python train.py --n_layer=13 --d_model=256 --n_experts=64 --experts_per_token=4 --d_expert=48 --d_shared_expert=320 --activation="squared_relu" --moe_layers=[1, 2, 3, 4, 5, 6, 7, 8, 9, 10, 11, 12] --router_score="softmax" --normalize_top_k=true --routed_scale=2.5 --balance_loss=0.0112 --balance_bias=false --router_noise=0.3 --n_groups=4 --groups_per_token=2 --init_std_router=0.0102 --lr_router=0.000341 --vocab_size=8192 --norm="rmsnorm" --norm_eps=1e-05 --tie_embeddings=false --optimizer="soap_variant" --lr=0.00277 --beta1=0.95 --beta2=0.95 --batch_tokens=[16384, 32768, 65536] --seq_len=1024 --train_tokens=228700000 --steps=6300 --dataset="wikipedia_en"
Below are experts of layer 8 (counted from 0) of a mixture-of-experts language model. Rows are named up (a neuron's input weights, with its number), down (a neuron's output weights, with its number) and show model dimensions 0-127. Each number is 128 + 24 x the weight over its row's rms, rounded and kept within 0 to 255. Numbers have three digits each.
Before each expert's rows: "mostly gets" lists some tokens that are sent to it at least half of the time; "comes before" lists some tokens at least twice as common just after its tokens as in all text. This comes from a sample of Wikipedia text that the model never trained on. Tokens count by the router's weight.

# expert 9
mostly gets: " Cup", " Award", " Player", " million", " season", " Championship"
comes before: " |", ",", " of", ".", " in", " ("
up0:138114082140079109114176117117106120149157177183111134114117138104101167131125130161144135118171146165140161120137130110085173137142167134140149131134090131151138135115168123110137170146085137117124128141168135129064111159118132137119177133095121126120108178121130122127141119155141120092091126099138110103157115158174134125122168137131117084111127115132119102133110130110106139115159
down0:111101134145195125108098084106130122127154115110148139198141093117130119105128134119071134155112133128114126138116091151127098137168113140091133125144162108116130107130071103149147140101156094190140094119154128146111095091117117091121135112147119112111122113107114098113189139151136134106117140144136156100146130074136114087121117200136116134159082146116085124142099127098121110146164
up1:114140112086104085099140166099164133108135107142085127141088125128120096125129122123119151160101126172128135122176116184127156133145151134111121131142095157116137133155137129114177160067148131138135141056120163118130137135151119120116150116145152127139112131114172128087119148173099157111084122146126126114136103120148118130164158129155069124121149116162142131134142114124116189132125
down1:132074135143118071132127165121145147116142126138123092107082122109135152153155161124129111111125132147129148148138130094167124121151096140164168182139135120125122076130143144112096122178097110102159161076120127141113120133117164102105143108117110127117167116139141126099132114178078071173131135166126122141116091130154111125147124140142116121113132117099106084157091153144147105128093
up2:131139127141076145096131121132133121121103142128114126110092142059147152142107090133151101115107164124132126132154089156147135132127130154134142126107131146154112104122128105079147129140134121096158130135120143130166136140133127110134126094133130133124117155080128088122130116164175097096072118096127069142162147111124116121122159169182124131123175138110149145169141150135098127128142
down2:116155166181142139137132108104138129127166133148124099146143146126115092135113115123133117149133092137123149135118145135103111100130154114152113129133116117173110129094120156161121121139152105152159106160136131203135128126110133121133134126160124160156082156182143099102138170072150149097130169133126147175111129114155103143137165132166122091144095109114129105136127132129137102142107
up3:131174138068129139099186139123138144090133107128130167164072119117136157123139114138088102135157092137141150129146123134145117110136138138129166101167108083109142119152155142122128162086100140140125147162137124083067116120116154121149129126124096133131112104087109112119080158147095145082138109129099108144137098134143128132120169133120075141119102150138134107156146137173117144137143
down3:159123132136148129110159170155127128140139128174139148130155155194160105116148150116151120141141104125122150145144095100138143184107140145147136131122145099174134115087119132101090133147107141150111100111140115166164112156146150139164135140144126104154145095128121076188133149140100156136150133097110134117128111147163085136119115111121145127160101146128147131128083151142118087094082
up4:127144132137107137024137153113171079143130083146133123068158088142132110146131148118121146162104088131165133106128141124121168118106112137112146124127143135141096110122122192101159130144111138138151128112139127112116097120178152079102166121135133111082094142141133165096114131110125147135106148147128138070122097118152099163117134097099066130129163162120163115170181175103156157126159
down4:097146150151134134162114075109162093110155063084145118126153123115127131135088153099140158123144121118069120162070100135158113149101123133115070145144116133100158131119140176131139167129127149157101116100163156148129111091081109076127135122100111091151123115138093195161150136102096122124145101162128177123120145124153116101106117135129150094158139147121119107117093130127103120131136
up5:126111119122134083097141137133128087111156117108075104150138103114144133124099152134113146115177098153148130111150134115129164149151176137152110141084115129102105113155112143180134142128115106117123140161109131074125134105120154103186126108126069164147118090157084116104129195115128160042100091101123129142159110140144139118125122107122113142140138147155133123142121139129116082160125
down5:136162106135140126136134130131122094154107107168129110142106130123154103135152131139137113136113143132110089184114099138058139112104154157130107137134106108137141148118104109120138137102131132113089142052138117110142108158138146125128144149147100156112133149117105110116147155121131171125161107174097123093111164139131166166158130135180147156124113162099111145138093111133140111127118
up6:143141107154127113103151133142137161120133160128115108082118133143078136061091120151095106101134111184159127186191140116155099129110137123128123158113109147129131089139088160112126137110105120144167144135143126126112150163091099097160124140122129202126130122091091138109109140104106121101091127124113101160151090087128066158096177182129118131120153122129156072131132118129100157150145
down6:217158127125154142164113111124120169113132125134145135144118125166134135164102140127103138135128090134203166115162109134123118090130146145173138090115132146132159117147139140144151143126099135112174176127123114142125080103132112177111165119172103128116140152125128103174166143123164134133144140119133178138150125121121144140109113148147119092129122143133136129106129127154137099124185
up7:162122125095117117104141168124153129123134108142115103126151109080120157114102090133118138146135135113139100126173102134163133128115131133146121119146137105145123116166136162134171139104130157097157102096118126086121122106160156110167115114110162134126145131168122141112106137153104089166076156082148123119140125162133111130136156094130152132127089135142108122167125131118116159108104
down7:156101117134089161111073153142127135106107100154111121116117128153142114104091103140143132189124166188152151116128096179091117136111140125138130113154120172157124148157150116160137122094160116101167113139135118153129101158067117121127124133172077077091131169160128101166163191137131101098179083156136160137165067106117152128134152109154088093167155112116106165115120126145135120115204
up8:171119105123127171102110191126128145127111111143132146093154154077118145146127145144123137135125117140116110189150148124138152141132146135131145105162167121172138115134155121123126156117099149130108121159105099117113088117093125144136151134168170181111114144142130131128137140147115126111091158114084061145119157103131107151163165100144108097102098162135171108134109143131125131156145
down8:126122119156111125129142089175127140143109157108152145146136105126099098144117078077116119095147196136106148152077149139121123125099135136132103136130114100133099150140170124114117150108124151142143090160132064101126109131133113149072120119190085146129140119075126135145152105126124180129163149163143131120063121126125124120114129142156152113111158135152099126137111124179189115124139
up9:127129135144115120065140124096178100135136126134127124147138133110144105117153157138133139154156093133139115111150108142140132110128123127115139122140111125119125145121088116080134144097077164122136183119160179109099124147130124139136171125131138142116142129108130126140143131159106142130119130154132113091134118123152195137127112129131109133115129135117126120137146114158167181124114
down9:151192133108141155144120109139161111098111153129169129083131167136134129097083150138141149136110129155154112120084141131143104165124140160130091119137116172150116068185153139117139081107116120091178128119130139080135117116154162125104139129104157098111111122156137103122062104134108105148146095088105091134117135120167101092098125135122113129113132111111100157138115097117135116155150
up10:145104136151127131139147120116128122095137090147102120124124131084166106121147121134100110140100125146143076106184139156109124107070157144115139114109134138127158116143148130109147145090125152116145167159142122084147124149141126082154134105110174136102106130110128107113120116153161109105092128092097125116151120116187129104131119148143104116114138142124169133132143156122046172143128
down10:176123149135134145143070096178134169158165183148147137103146170120108143111113095104153141143121139134086117123140128150141141138104115126105118128128133102126146122134143117133116097153107159138091110108130163120158154091113156137112136095141115170136129139108110094138130144139136132110097146129115147120109105112162147117126105111139133128119112097101104124146121128118099114131162
up11:108111142176129158104119123158141114132107137123061127126109137100101120142125101146133117087132118159129110184118096131126199150117131143149141104104169073098184129154133104105115126106076118141141129136089149138111131119121123124144118153116141138155108082138131138128096109107122093136076119118121141071163101107133145121145183119154164101152081135142131175141122184117126093133112
down11:140115107165117105092126143110131134115154115093117094121131089116112107151141128129185170157094147159202146144153111140145128119103104116132099130125104144112139167095147106135130104113087133147121144107117103159144143144104122118122119121137095093116120145118179149124136102111188086158135145130130149117079113112149119100085104112141160120129137131106133136127110190188158104141121
up12:136152116138082097114171166173155103112129124165117173127144131102138126137103071123102153142137126125172106140112118141087127104149160153138144143129076146133171156175121126112131139109153122123150141089130129107147136148110144128150172098126113103090121151104155154125119117143083103098089107097129102102141129171184139135077151094110114107103147121126162094104130159153084127147131
down12:163127119202074092124138134111152121143168069124116122164127138172110135189116107116117145145154145149127162142133128120155128132109172142120149096147110129108110141153113127087125121114091094133125133069149157100132090094062113078119136126128101115114165137132122122089144135142140146129151111107134107103116144137153106102117135110173106077132126172122191143172129131177107179139147
up13:150163126167116131110155166096127129124140129159107125070132134076097108089126131138114156100146098145157128125149133153088097126126132149133122148160141137145139133138126121100109164128086157101113109124108169115099104086117141132152154164115087146108150081155169080169110170139130123104131151102108130135153197144147121128119113148130110124125128138129139170165128132139105119152125
down13:129111156128161082095086086126133115174125139116079141143126131190113149124137137149113136141120106134145170140134102101066163126109162157134127121096106129141102142094130125146142126112119124133106127137133088094152089125129134143111083098148124104130135139160132127125132140103137171142158145130101093134133147129085153123091134131149144114139141159105115154134059112139100115149138
up14:144148118147109141099141144083162117106116118129058110152111120096138129126105050156085125093122130133158140119163171135136126118168141138119138113123137126127111132142107124129135157148109157156106123109154152148099106119093122076173164105077129176081109126109134141107099124148104147173134145122121118125131105106136110107123126099167125143131133112122134082114152153115101163135150
down14:128118131146176167133111137123153119146170117156153119119099145171103126148158104100078157161117146157128127141179120143173192137203089100135112146122103144126112130133107117131143120132149108123112133115124102134126183110108158143113127081159112145113099121171107157111127140149092152109062113100151157131117117106118104133134134118137133144119135104144142135167097147137149173113153
up15:088140149139141157110183155118097129123118146095141101125089129122124130134170121130126143188124098140153082124149153143163144133070137111122138121097177129143097085159132161092113149148114140124147131124127153136105169113134087118124152133078139144107105111077098092126163132143126149138090151071129082123123099145123148144107157099126109149135152167112151138149095149141094154149103
down15:139140160132074163099156099110113113124124113106127092120119146164095135125106096112118120156135124142138115137108149183119150147101137125137158121121161143156097140129126071113125154145159092149186160106127118172168150118108152162095096154113115128146119119134151091100106159129144095104170139186119129126140109132141116138179155132119118137154079197130105133124103110119126143050148
up16:156158107135080122094181192111159126133109147117122149105139118114114142120121124149092134110163150162156140136138161129167092126128108112110103121120167129071122108129153148100108160103123115117131089076157131136127089106171116135159106137117169169127149103146134122134154142147119154172082174123113104128123159161117135140133124094113129136084104143135140153146151147095112147128145
down16:152142146119110212121126096124141133089128117121105139149103099142104146124128121134143125133170101122139128137121102153113143097120190128120095170149103135095148121123144118094130123097135133119194118100101158085136148147164074123156139170091100108156119127189129091097120140106149145159128120105134147139099135132107147123158154115129149095152127129121152129121146146157144093156115
up17:138171128176092108095202147118088115113082138151107153137105101108135114150117097165102075118131139110163160121156121166118133135103127142123124123153160083119145110087131130114148161106169133138118113121132146122120139100128133114170143114133111160114120117152100124124111111123070112110090163157140122088125108123136110127123174125121109082137141126153162107142133161135131125148123
down17:081145164142104116150148124145145166141117127114145138138110148146111131109134109150117174128086149124106097108129115107129099122120125138136096091145131125143117111139132109137136134144129118124139143161127107142111164103122125128129134132122131166132077120088095102129163144092150134161130130148143111132134116106127131187141086162113125113109120111118153134099134131123147137079135
up18:129127114139126104097139164152178117123109127138130159121137134116153148123115109151132140091114070152122138087125077122139103158147110131160158150148132115110112150151139113141127167160193170127126140139157123148135097169100150100162158122134135124085157138098164128101099114131132135097078143118162133111148135148150109167102197122119153125115114118128158106177168117127080158132155
down18:101088129141142143116155157171112114117108161120120139133125134169175118123140107157153136138129163101150127128103129141107151102189095154131117104092080093140118129099178143118122137101111131132115095087135159155139109162115138115112165145150143098117152121113164137127160097142178097172132101173126182116107146105121121168123133122083151197146135150160122085150141124116143145179167
up19:142155094157108119117122157116131133106102099136122106121129150089111146127101090127114119135106085144127115079138107131120092110149144129124088096110159102155144076153100161082140127114089147122141150168127140097097132138151136129141150157116124122121143094125158145122144171163093127144105125108091121142147104129133121133116119121116138111126119116153140131151151153105110178109109
down19:146154143148111130139138138055117147139062091156129082133137138149176125133120122150109137100125137145127090155116141136120169130123160156096155094155130084132130145120108128145118142112128093149148112118103117128130112147141123122112141063107152107110133129154078152160147147110140132144178153109163157129140112103158132169164118148115135117123121166147165100153104142125168121112141
up20:146138140156117088144125168136167148121128105151076096105134144143145102111098136099159131142115163161148097125158124126145113120175143128136135128176145126140150163151142062113090177130156129087096136115114136129102161120113098131134138140087125177127153103157144117154149130133139102159121143097145159140114117124139124103127146095151121149128117155162140127122115104062101133130154
down20:122140141149154129129124152153146122093137110106153124104125145170108147099119101093168152118131168115137130136150119116111112100093163148145115137112146144169147166111138122120145138086154158138126102088103158132147114187094150122149181158126104139079098159112164134083169159143149130157114122165107138112137119151139142182102148130115112108066147157141123117135166103174145119146073
up21:126153104173127119132154176105133120121125123151096141078114122118120118121152137107109129131117103109120123142126148115129156086139172130130140136116111147152145111113107183095128136116143151102112112116105174100097136132143135117158135140102156142180109121118126104109114108120159124107101169089142100115118107202137118124112140133110147060076147144120137080103186171078108158133136
down21:135089134129078114108129098167104136107131169106090101153128075152121111135156164164166081130102182156132089117112140168121104122133102116094095116138189127112126174136098087103163089107134121143117170154095116095098126133067139109175132142127159127137135132158154147090131148139131131158098134105122166134136105146132166156149136111108132109154148157131123146141130129165134108119134
up22:120155104134110111073158121138145084089155130123122180087106108144114122149114134114106122145121113130152140108150111121146144121121107119086116146134114140138104116132128131111129127089122125136134107153188169105142147123149138113145148163112161133135072155136126135118067187168153118135106130125120145101110125125139121156125101100132128134097078136113121171137134174094140183124158
down22:172102106148140117184131118140139101131119124143158106126129115132156122142101130136153146143106147117127131113121143190113182059150141105121143147151123132160095091138122120108139129115162120123128151135176138148170078124098098148097131143135140126111104099135136130113146118107133144120105115104121127103120128138133142098117179133089145112138129140130163153105111149123122101120104
up23:135147124173128152128131149114155132111137115161108133137094088114179124113174136148097127089074105159144097099166150160122127119152109122128112138106103108136187121121108168110115139125100125108105126148146173164079119127133144140150138085118135162143125132081089122088126123141140132083111108085118099159143129173151134137127117117156127132121134140151139148128131142138117142118109
down23:131101116138137108093097100141161151150136112126163114114131086151141153135120134123094103144119155109113131147143115139081126150102173126169086088145133136109154145168116131092155140115176118164115130117122144134151144205071155125148127115132118117125126140124163154099140086088126130093103143163134184116120136102115085144109128131141189124146157137132127144146102129169123132098114
up24:153175127133112155093213110145105108138098127145140151091135139136144096130123087146122149125128154128167114140131118131146123121129063146132167105145162146082137115120178172070149154132103142128144147081127124121164135133128164114176152145092147135078075151127121125127124107130157171124107146116123136127145134125189131127119169123127114105151119119126116167132145140139127149116130
down24:161128136045145113117144115110117116100091136155126149127117145108071121100162153116099082147134123164150144145124104123108098119148153122127128145099115122134134122106129133120133105127162123118115129149099134137141134137122105135129090126139074079124168145116110110101167126106148131116092100112114082084138173118073108139120142118154148115144126113147157178127131162130135147168105
up25:109137125132143132130185160109122127074147133169103154128091180132049170095150102164137124081143154136118132113152136126168143115116142117145129116172146162116169135129110094124109119142134153133172132117131137083089158124140168125138099114100118126147123132177130121131100201145138104095097127123165125147173084116136113143085158116106097127137116118148110122143146138141090129116123
down25:158109142143149130133119077091126156149146120146138095147123180139112088133117158127140078131128133120143109146120141113120118147138159142163120149115105133121121145119124131166126176086175143124131090137155112140146139129111082158123117112166133095133169140056125184094124107116169144064140143125100136116104105095100134102119132142172144129166125130128123109122170158108133106105090
up26:108130131138117157078115116137173128055152118067162186123146144152100138120148116151116103154131170157134091116155192134109109117126148128148170143085116102125103120120104087110113141138135135067157123118080123115105139133130117121150093169123152167101090129079104135148126182110109130148114156128146197086142131133130144151119119115147128087143101105093145122096149166161133146133115
down26:167145136116094140154155109154160099085183141132167152128131203119148149147153138086113140170124118148143140151136120088111113150150109121158141147121131090123111171086158130135158119170154117184099149150139155129126056088149113128153156157121128119067120140150122147163133165140124115169106141147156151144096178137109126151147175111155170136130089209141142144165126147139135072091099
up27:111129150163079109118173136136158068144088105168116141137104092137115126108161119125103168157138087091134156132123124135132116118109120121104110139113099137128137132126106134114101119143091164113153135102153107156124128104126131104147120149110145163113136186129156132112156138141119150125082121148086075140175150103129149150113161150129143087144149107114120181128188125101127166131142
down27:081115169133154138168125124112081112133131108141120094102139148167165110153126093084148102185166126139110127116150126158113091156110149170129151127160137136146106126152128117114135124148088122147070140139147137142138137112112112130157147095168108089119133184147121183112121084114093152159113140147133147143129118148119098164128130130115149160099106069113161146127124102143115091098126
up28:133152121131105142125155148100115135121087101146157167117147124118136105121114127122088109096126100119179119100174109131126141121119127144117085115133135098127139131181117128120137139139135141129114116116160146139103156155155097109151125131150133098082106138132162118136161150166104148107091134111077114120160149118173098185120135122168148076107160098101131150142157129131135121130115
down28:100104183087168151142147128109095112144118127124107142143122108154139119106117109135136104111101088113098112106104131105138115135135177130078179191156110126156082133104137118135127139096112052147112133100119119141127124136132136107109126118165139152159115118134100149128092135093098127189152154113166125145143115147111144142110128090140141163135116072134159133141155081128130112139146
up29:113120115145097156112167138118135078111090088188133131112115140112156141132131133133139133144119112126102141128122140117143139081132087147092130158133104125148154164121122175112153126120127128139115152146110131122137131109159144084173127156123112139105118169157161133125085134120138126139149129131097126134149133154174107158113185114110128122147112135142119125130119179122113147122115
down29:113157160149142150140142167124114162116144138083112121166129124149114138137136111158154147101088147115096147139125168110126094140118151134133142160122101086143128134149173117167153123177088128147130127108119123123158178139130133139140155154134094081161122101102118123093137168146099171113112102199162149139163110147120148112137103094181122118140135112120119165123120121121122102118143
up30:137153126144117126090160172143152125115148128110117147100144133113137160127153110142111126157153091099106098098157119119103111082111102158144127125128130088141116124131131134127139148103112148134116121162142134114107161123130114145103135154106153146084089134102105128120097138130082144125098125142086141124143120112095140126085132073109120143140091150145168111147130127128140147119118
down30:148103125082070113142143125138105139151103099095148110106199123143149130139153104124128117199138121146160096095116142106122117095141117101113100145129111132142145138138117146112137096112147087134107079132162084145098133113092150143152127136131057100152129114138186145109139125153148134130130150127113108177097173146101111167142142132111093100145101123107177096083121135117189097127153
up31:155141162148093152151137141108127118136093161158098129073138146074134153165099124134155124144138138149124127106132119133123128148112141072098109136137108139103112110137172123091140145174082188110153115105143131177087129133130128133132102147105100171117112095106133110132102160132168121129097125100123122111121113125099147137112147131121120133101115136122140151159167188131162157149130
down31:163113180101104154163185153110139128109096118116175120138132176126135104131132124126123099104146150167129129092117129109108097129163100107085124145149141180114142121112098175146115111125173086144115073073099117127101141071118111162097167128151091137105117128182171125110113129164170140098103115115109086138113182141156069111197153181108117098143143135137159142137111094116158127145116
up32:144166130087156060030151141171128130103098108142145198075107137113143096133128067163138184124131121117155106136155127108137124169143121202165127080097185079085137103126130125119131103165138117117148118131102145120112124145165135109151127153098108141126089126121109110125100126135130097111096148096113102109143127116150138094100158166143118094087107130147163115168173107146126131120179
down32:129108126096099111113150109124161101092150135135155159126131141134071141109073123097112116133094108099109158119126086103147129153129116164121116087127114161059086127136174147141138108133123176124085148130143113074135158106137098140125154132131130124104097139125103079092145112145117123134139157130136124142140160093157128115116110148114170121129162141105104176090134133147095092134101
up33:189128157157100124103142182146170122127121103145104129143087091090111124116159128110132117126103115130141094100149150143154130127152111134129132130151096126125140144149100126106132135126111153141121123111153132137131125095166159125136142134152122148086135130129078136102119131160108142117099165142156114130147098114165071158158142140123142111096160166121139128130144155140106099128150
down33:133092123138150147114106146105131143161139102108125142188203119100103194156115094131091152075136129121121104097129125083081149149127127153122111184171138116141133099141111140134115129131098131097169098137130150100132182131066130120123083127113125130103126110118138130116149106133084116119139144111138136132105096108133126151146107157141131115135103098132132087129150191117123128132099
up34:118176115109106143135162144130117110115118169143121151136087124120109092155110120125094168140117150137181126145182093117149133106178144147089162129110116115133113073136124147079129135142102149114101154142136155140102108070090144150154147135137118140112143162141135114143115167155134095113094138134129125144171120119130135114114119109136138101147168140156130110137139139092065117091134
down34:138102137157122051131157135126113140157117153060128138130131148128123151119135104123169120092111123159157116072143123087100143111131093133100153114134150075109140086152148127129140095073143125112074128088136117125114126161136109136133122103145141133135142173132135128127136170119106109134134141057140134152143126127120168111120132162125147124134100126100147105110091108156084083134162
up35:138164116145167146127164113161116123146093117187127146118099150103100132129127077122109146112113129132125127163148112133155152104083126163110135145125112147143122077139145110103173143150108128117135137127171151110118144178121124099130154143106092148097131183141138128137145146145117145130115143124099141134139057146127119103113167140146149133107120146134128132128150134111120110128137
down35:192151134163132150169138107166181138111187134119150140142103159103116137098087146117103157133181112155084125155115186115155089159150104154137123100136145084131137107123126173180158087125164119145150071148158158120127126122160179112085138166110149117103139122122138102116161159130141134129115145213117107126133156159151095107108181117148127106148122126133146132155128124133154128093139
up36:148147116158094142131162161078173099148125110145080117103123159122137131189159126092125114149118113077114132105158097109102151106144164098112106132172119134125132117116109129127117127175139130100166113134142141136127141148139119114155169172125112129113105145118129120105100127151096151060121137148119074143179118136111112131152142140127133103123112170135156190159169161123115164146091
down36:165132116128142143134129114126130139135160109097116124156130139118142154132169156161154109083085097109165166168129090203169129143154121143127116163168153142143131143115157091148126151115168165131114140117134120125077146156116111085169148114168121115146081091119132144123124133128136088115133109141099141132092120152210111109159158128081119094124110133180120123127092109097156122141135
up37:105166132133138140138152169108129121124090141127129184121120117095107160162096105132116195115113097133126130115162073110125131142126149101142119148145119131102152140154098145108116135153149151145135140058124173126103138147160137148105163123137093137174135123157075141142126118106097122109122124135124109143142164103105136134143099108182078086138060155139142188116175139096114139128140
down37:155118121154105163124114100116155107106145147098176128138078110130122067105153072141119123094092155110169140123128138132145135132108138140116101165141114072083132116150135109107135143126132147096130150106130174143127103184131174123113099148116197128118150145122147147130115147125136112118151142149123146139139149082116129138132091158119128127145118107109091139139117160137127125151119
up38:150142113111144104114122156134128092149133119146150129109129105097068134092128125119127160115187107163103093077131154111146127077118181124162180115153140162135130121109142100102186146108130181111098135146147127108119116107126106114174152114147146150135132139109103106135078132151103131129136132109124105103162109162143137140125177086127138155135129127133143134129120187154123126137119
down38:149114084141120132158144146134127108153126111112143143130078093161084112107143145100119143087141064149134107130125137162104154105150151143106129121109131156101131139126144130105103123140108096177156139093147083156094107133111106144162125152132164122160158118135116166116115179125108144156117105135093161133119124073103149104133152111154132132091100105131155104164148151137124141077109
up39:128162118069099143128183155066092105122135139167141160114134109102088099128097138155121126110141170186163119068153087127150174132090144135091163151122106106103103080149141147104111125130103151112176110102152145075133130170117137094125128107114171139158102142152128131119088122145137098081133133110133108123141126172127126117114118137105106123120142131175136126115158147108087125154135
down39:112127118123159144117156150162150119117135150093121101144121104091134155137097120124095184105149147100122173149123148140105128136149092101152113114145113099122136115139115108110124072134144161121094130103162163134100148131082129168137132124114119108137102100133084125103146117118133125127116136131137142165101095133179127128131166131153091111177198122115107124149128130134111143115112
up40:137133126153111130109118135149171136096119138124120122085145138120108190114120149122130133090131162131139104117077127122126157074105138129152125101152152106156117135120143155125173137154127113094115116126132140149083122122099133129099130174162155133160104162090143175096117144133100106060094140079084139149117148159125146140116132113117130152085114118128133173132122166141100128091169
down40:129112141155140110116119097149146105115142118108164138130158167109113170143163146139130087126131172152140136094108116162090131110132115144117113120147137087105127169158118171153142154112166148117125139103126138098137144116104191141131123141093141097153134123132153129113124147172130134115119126137143127141116125129140126107082128133154119125189111174155108147135147193135108100054141
up41:114143124152107140129196098128124133118109140097061137122055185095130152143152110160096137108142083107151110142143083110139136113109148169116140135105149113171163108111139121129143118138130157133101106148132141135117116149165123107175126130136086142134102153143149100136088140116090134128093103117121065167136103128130120105140133109176128098120130131102169174150142148068155109104152
down41:116101140126131159141150142080180150120132125140111119124140098184131108108137104146149137122131160116146136135135111155104093184102107162102152132156140103136134059131173081130152129117097115144138113123132110130097051136156162138126143116176097145143145110105141139095113079124142171120159172120095125092062174134101099096154106127124122107138120099133167100158113159138173118120118
up42:135162094173068129137156138128164095152158109156139168105126150123104137163100105135135150162123097170130130099116125113145111139177138151099115131147155167162166119132153134121115160095130124167136140111168166171108108131103108141138133136090128131128154159098130121143120133157139125101137106114105109109128127105138128134096160136129113123076129146087117151169154131092137116139142
down42:119120081129147106095130155137115164119174107134120107113128116111134143110130144124112184122171133154160078139114129113157114156122122179126108139126136120138125112093147138153107143146096167126063145118124100100129094117129172152133148123157116117126150124116138098127110132116148160103157163119094143133091127164147109120135089107140129152114144103125162100142106158108102088115185
up43:109141143117086138076175141121135124080106098146101156092123130116111113068102140134138150149153129146127124127112106133165109096070132114123151165140186136099113120134149174126132188094116095150081103106132154145145138125117120114125161134091168132113123092161124157093160149178146113136112156100122108148133092118163121132150146115140141122166121108146122132116124127119071147152130
down43:174153128092142134125111130119122157120128117126135140111101099132136103140128102109132149107121095125168134124104124125117144120126114144105096146145156162132128150136142121090099136114113130067153153167119126158129089193121141106198094173166113165106067162152133170187164126127130136148097127133088177115164117113124149136110165070155143091139145147175090181096150058097092178180170
up44:148136125187118138115167167128133131135149136143124123108136148123111149126103118154115121111170118107147111174152096130131120159156162119161153131174160144127143143126132109117174140117157142123150156118125152088115137112129115147086183105175142163117140144169199136102149136168124117133118127108097158127150085143149150106078162049173132148123120145147170152106142127161098139143116
down44:161102089170087117130108118129141120107125128178143118154125120118140103146143133111152117121071114124109167123124129181137143189180095119170120111152081143134145122117122129128157151137176105122128111169148116145113112172107148141088099160092158103150142128146119147159129167146123131113150118139133110091110137154120093132154101136114129140123119114209081100148153133087087101113151
up45:129149104126098129099171191120151131115126137136087128123115110102122146181146152145093183095116105130174116097133132122121114140161146107123164101162119106126127129104116117123162107123092117117138149114146149128148134105196150108144170130135133120122101149153129097106102136108115117132090138106153107151156100179156118131105160179138088155140135106137120141111163202137125110134143
down45:120112117129126140124126117084125140103078096124149113152144111124135133151111068120092120105154129139126133146104126143128142144108124140147127103124137105099136109118132131106161129155059124184091139140153123169157103109129148144108123132112072152126107080108102137126129096129136113148164132111144158126177119148124115141077154124104092140122089134157138125162121126122139140174162
up46:167135141128078142118142148096137137118139140153082134124093150135162123119141159125089137112125123150165162108156106173169150087119129095097117140130143140155118124127112107114136160144133090133119153103171132119136141098149145144111142108097110158110135135107111144148125173163160151127127195118135116100134098146140118144108127088120109092115142169116136157124185136158102111146145
down46:099113116143070113165115169125172120097122113128176122164109129141140080176151143120124066119158100131112123075073125117138153128120093146094114117134127156146069157105116137141093100108139120165099137119112140119134099124128114136164110126178165114120155094124102116116155153119156131181118112147126120091136101170134112134098136167133123130171173152131102114148113103133139119143134
up47:130120146173132147142195131126150094128133128163128115137117169139111152133141107098145149131067141151115129121181138139144149108134157118114181145133100131138142104163121165115127133124149126150164149142156124132140142118139081140114163155092118134087118120153129125105113100119096121129151141086109079121119120162140133141103126122151109106188113098184151154115136134099125136131111
down47:115101128135093113151150139112133110165092154108164136136116142088161155129096160130150159144131129125136165117109144134126106106114106133136126164135135134085106120122130134145100135127122139074160132072127085114127117093142133133122121156116096146100140158118108141166131134109132089156165147110113104129108137157111163161090129134156149148140097135119122114148125141154110129113160